config.toml
d_model = 320
d_expert = 64
d_shared_expert = 0
activation = "polyrelu"
lr_router = 0.000372
norm = "rmsnorm"
norm_eps = 1e-06
tie_embeddings = false
lr = 0.0107
seq_len = 1024
Below are experts of layer 3 (counted from 0) of a mixture-of-experts language model. Rows are named router (the router's row for the expert) and show model dimensions 160-239. Each number is 500 + 25 x the weight over its row's rms, rounded and kept within 0 to 999. Numbers have three digits each.
Before each expert's rows: a language model's description of what the expert responds to; "mostly gets" lists some tokens that are sent to it at least half of the time. This comes from a sample of Wikipedia text that the model never trained on.

# expert 28
Mid-word syllables, nouns
mostly gets: "el", "st", "em", " them", " man", " Man"
router:491491449542494516474479517474491515486511491545483521533517544540534498513500512521532486455537477526513476509489529505519493476484482518517496498483546507463517464469532477475503490528507538499495556536521482510507488485475507469520524491

# expert 13
Place/time prepositions
mostly gets: " in", " at", "In", " over", " during", "re"
router:473487507493513500490512448491491477503526468479509461507463530510525454481485508546536486484526509501476492477471523486510523481505483493484502556528488482509520524503551480455539497471483486478475485498464536482493475452531525497522524520

# expert 24
Verbs and pronouns
mostly gets: "d", "or", " it", " was", " has", " him"
router:511514492523523499523513512463513527504514457508517530468516499485499485537506518537537563525482494532523545529537483488510475490488532520538538455486466460504506527525489442489491473479544528514490496472512465472511507518529461485477492526

# expert 46
Closing parentheses, mid-word endings
mostly gets: "end", "ess", " during", " use", "ank", " design"
router:473505483469489474481496498482523475473474479483482479513487455494515513485494487513488446527481514481481518474484542519468519479469520485514466483552527533480512531521490514466495492506522481498496498482479472472529502497482508506487490472

# expert 7
Prepositions, mostly "of"
mostly gets: " of", "ing", "ce", " between", " about", " into"
router:512521526488507498550540499535521539465462541487489490488510496510467491495508474501503471493461456472483472539475513482470524530512469542493545534482529530465457488498482515455487511475511501526499442463458551538502468478532478482463503477

# expert 52
Consonant word starts
mostly gets: " L", " G", " D", " d", "g", " l"
router:543466497539550531528518503500495500487518510511534467528489512534545462482459553510540516505445504505511519544454474480509498548518478550527518475479510473506441508467484482521555552536500498512533463473506517552526505509525517525465491510

# expert 63
Sentence and header ends
mostly gets: ");", "\".", " ===", ".\"", "|---|---|---|---|---|---|", ")."
router:476485466524502504475490543477515500520525517487527499528537440487479514518496524497447545520478471507519474489518468485470515502497491491485494499513507504509505499556493490498509468507474524476537474504574454511479481469504523480490481491

# expert 25
Be-verbs and H-pieces
mostly gets: " H", " been", " h", "oc", "ec", "ain"
router:486457510489472473543502478516488513494496526518473530488475533533520440514510461480526526489467495502482539493454549486522481500516466523514491475470513472511526531489518491471463533530477492518496479514492512512520523513488567474490508492

# expert 30
Place-name pieces
mostly gets: "o", "z", "en", " City", " University", " Park"
router:518498484466524489463478468518526459542524514510480497515530464527477521485529500532510540520475521494471514522520486547479546534518499501507467503496553530523490520502510524530515517509484476509536487484522536508516506514498472518527484508

# expert 29
Common nouns, -ons endings
mostly gets: "ics", "ons", " team", " area", " state", " government"
router:472513444541522480468533492492527482487494452502530538488552466533513494503523503505508508488513488479462520493485463488482473537485496473514485480517513527542549502547464477491455484505503476524494486487512541538476537465484504507531495518

# expert 20
Parentheses and inner pieces
mostly gets: "ab", "ig", "ec", "ost", " (", "ç"
router:514520499503489505498462475498495501508491506497513490536475504518517538513519484531462531539500465467549520549498547505473512557452500527533474483491463502459505528499520540492500522470468498532502477482493550517492494503512499514512495482

# expert 23
Past-tense verbs, LaTeX langle
mostly gets: "l", " not", " would", " made", " took", " did"
router:499499491467508487516472507521514493520534495529509522530493507497531481516542505517506497489486526511480445480524498534495519526538480483486520463521548537479514513498488477509498449434538518506462474531524526539502497501556522502468543520

# expert 32
Mid-name fragments
mostly gets: "in", "ri", "od", "ang", "ou", " John"
router:509497507505478505506465531503556461526505498527451483453487476462506516536492536521472479530486490473527524495514506502500515464496470494487460501488478552554510426510495431462483492475466531512497519457502474472534475523497484528484493530

# expert 50
Capitals in abbreviations
mostly gets: "R", "D", "T", "B", "P", "S"
router:527497514498489514478522532517495497518529469552544510540479521503508485455512539472449513481511533497477462512508466525486518520499502494521516527513517500527442518445496542483540495543526535468507474518483511541506525516505478475519526510

# expert 33
Capitalized initial letters
mostly gets: " B", " b", " T", " t", " w", " E"
router:504440520470455469504511488481497501505528522515513527490516504492477489533481482436506497469507537516491523513544490489483507538488490505523529504507493495494519515464492467505499486494518486457520466504528534526516539506516484474495514491

# expert 58
Table pipes, Latin endings
mostly gets: "us", "is", "ct", "ans", "l", "enc"
router:500477470484503538472455501523501505535488513473526474524466489488466476511488462520508493485511508495520534494475482531534475519500531494495489531528497532464488508484483518507516550462557533485510468499493472491497476454508526446499548526

# expert 12
Name-final syllables
mostly gets: "an", " University", "am", "ane", " Park", " William"
router:529498485551506494465564500467480504528482496505461541526483486472478506489455467535501468536476495468465517499477500512452472492553533503488483536474456520482500463479517475499488488474472503463519516513448468451477457488454483512502498507

# expert 40
Inflectional suffixes
mostly gets: "ings", "ing", "ters", "ed", " found", "ets"
router:520546464445507529503491463563533544534464507514511521463519486492507470497501532450504517488498467547499504536466460450499498485536544462517513547506482537481503518532544520508554462448479483509504527523532517538532489492519526473460484502